python train.py --num_hidden_layers=10 --hidden_size=96 --n_experts=128 --experts_per_token=4 --d_expert=32 --d_shared_expert=0 --hidden_act="swiglu" --moe_layers=[2, 3, 4, 5, 6, 7, 8, 9] --router_score="softmax" --normalize_top_k=false --routed_scale=5.66 --balance_loss=0.000136 --balance_bias=true --router_z_loss=0.001 --init_std_router=0.00761 --lr_router=0.00104 --vocab_size=4186 --norm="rmsnorm" --norm_eps=1e-06 --tie_word_embeddings=false --optimizer="muon" --learning_rate=0.0119 --beta1=0.95 --batch_tokens=65536 --max_seq_len=256 --train_tokens=184500000 --max_steps=2816 --dataset="wikipedia_en"
Below are experts of layer 2 (counted from 0) of a mixture-of-experts language model. Rows are named router (the router's row for the expert), gate (a neuron's input weights, with its number), up (a neuron's input weights, with its number), down (a neuron's output weights, with its number) and show model dimensions 0-95. Each number is 50 + 15 x the weight over its row's rms, rounded and kept within 0 to 99.
Before each expert's rows: "comes before" lists some tokens at least twice as common just after its tokens as in all text. This comes from a sample of Wikipedia text that the model never trained on. Tokens count by the router's weight.

# expert 34
comes before: "\n", " ", " 0", " 1", "See", " —"
router:45 48 61 35 54 44 48 33 71 66 25 63 31 64 52 61 27 61 65 65 68 47 61 33 56 27 44 35 47 45 37 66 35 29 28 22 39 48 40 72 74 56 35 59 38 58 61 40 42 60 60 34 66 27 41 71 75 38 37 64 65 37 45 65 20 60 28 58 39 42 77 65 51 76 56 23 60 70 66 37 64 66 58 40 44 46 14 59 60 58 64 56 38 47 43 32
gate0:28 68 70 61 58 51 46 70 49 51 47 53 49 50 21 47 71 60 62 39 54 48 37 47 61 32 49 47 32 59 69 55 57 52 71 56 38 44 39 13 43 49 35 72 35 28 58 29 63 29 52 67 66 12 70 72 46 50 56 54 49 42 78 54 28 66 40 38 37 47 60 78 69 38 48 51 66 10 44 60 49 55 23 12 65 51 50 54 46 32 26 53 50 47 43 42
up0:24 51 44 24 49 49 57 41 50 58 42 60 21 49 58 49 50 49 29 55 58 37 47 89 53 08 41 49 51 67 57 71 32 29 52 33 45 49 48 54 42 50 52 28 44 51 69 54 51 72 56 35 48 51 35 22 43 44 50 50 60 91 45 43 55 36 45 68 62 55 45 58 12 57 73 32 49 61 70 17 58 47 61 69 51 44 51 69 68 49 92 41 46 58 28 46
down0:68 75 41 60 52 91 37 48 50 46 50 76 53 34 49 48 54 48 53 15 50 60 63 35 50 50 51 35 55 56 99 70 60 32 49 50 36 65 37 61 52 64 65 37 59 60 50 48 54 62 64 62 53 44 49 49 33 47 48 50 82 60 47 49 53 34 51 59 79 59 52 40 75 45 72 43 45 24 45 76 58 51 45 30 57 70 27 52 25 43 77 73 51 32 39 32

# expert 48
comes before: " of", ",", ".", " and", " in", " to"
router:58 47 57 56 76 28 40 46 68 53 38 58 38 64 67 71 36 69 70 68 60 40 63 24 60 40 62 35 40 64 42 46 40 36 42 28 38 40 45 61 60 45 40 59 35 37 43 41 44 51 62 35 75 22 44 61 53 35 39 77 63 43 42 71 50 72 37 55 28 47 54 62 59 64 56 18 75 62 70 40 84 54 57 18 41 41 47 73 58 59 80 70 30 73 37 45
gate0:56 40 51 56 59 61 38 49 57 12 65 47 50 51 88 50 27 52 48 45 72 82 49 43 37 41 75 52 66 50 41 04 59 45 45 53 51 49 75 48 49 51 61 38 67 55 45 51 51 42 55 36 62 51 55 49 47 46 43 60 49 99 46 54 48 53 73 40 44 53 28 48 33 63 59 24 76 51 88 47 63 73 56 44 50 49 55 87 50 49 39 51 71 51 73 52
up0:52 52 82 42 45 33 38 50 76 46 30 50 56 52 51 45 64 19 51 53 55 51 51 76 40 56 75 21 40 49 44 51 29 56 49 49 73 43 47 51 53 44 17 48 49 71 72 78 60 43 49 80 50 48 57 34 47 67 38 52 31 53 46 37 50 17 50 58 57 44 39 80 47 57 46 56 41 63 28 62 55 19 48 49 79 19 68 45 50 56 32 58 90 26 46 45
down0:50 35 59 31 62 68 73 50 59 50 81 50 45 36 51 53 44 61 54 60 37 47 70 28 44 46 36 46 99 50 49 44 58 58 51 60 55 60 25 48 57 49 38 08 61 44 68 20 84 52 56 48 37 43 29 59 21 45 32 42 56 46 38 54 49 52 55 55 46 50 46 47 37 57 50 28 65 50 99 47 45 69 50 57 43 77 53 42 50 42 57 43 41 47 56 43

# expert 58
comes before: " ", "\n", " 0", " 1", " 2", " 3"
router:74 42 60 37 62 42 37 26 73 53 35 59 19 65 50 65 38 80 66 68 66 34 60 49 62 22 56 47 52 38 40 66 29 26 33 22 38 34 37 75 70 55 34 62 41 51 73 46 43 60 61 27 54 35 46 68 74 31 43 59 59 43 58 65 32 59 30 60 44 45 74 67 55 54 51 33 60 65 78 45 60 79 57 41 45 51 15 56 56 58 55 61 38 47 44 42
gate0:63 53 08 29 56 54 51 60 54 50 48 54 46 63 44 53 54 25 76 49 36 68 74 68 53 50 74 50 36 46 49 60 46 28 41 35 31 50 67 50 46 58 61 63 40 12 46 61 42 48 29 65 50 63 39 79 65 66 60 47 63 44 47 41 52 21 33 38 48 82 57 49 73 01 70 51 48 28 64 59 40 37 56 53 46 62 33 46 49 49 50 67 39 15 52 47
up0:48 63 95 54 15 48 53 50 30 47 71 47 52 44 47 45 36 68 41 49 56 49 23 35 60 57 22 52 68 65 39 46 60 77 59 63 65 50 45 53 51 44 50 46 61 91 60 32 49 63 60 58 83 32 72 40 25 35 29 49 38 69 55 65 45 56 69 80 44 30 34 54 26 67 48 54 64 63 54 46 64 56 51 59 64 49 78 49 51 64 42 42 59 78 51 63
down0:50 44 39 53 50 34 47 56 63 78 50 67 55 36 50 53 74 52 54 50 43 42 40 40 48 35 45 53 26 47 15 70 52 51 59 32 49 48 91 54 48 72 36 57 35 49 68 36 45 46 74 54 45 00 52 81 42 48 38 46 55 51 63 81 56 63 46 53 73 99 58 57 48 63 69 50 53 31 54 42 62 54 50 59 59 47 40 71 48 55 42 46 40 30 67 44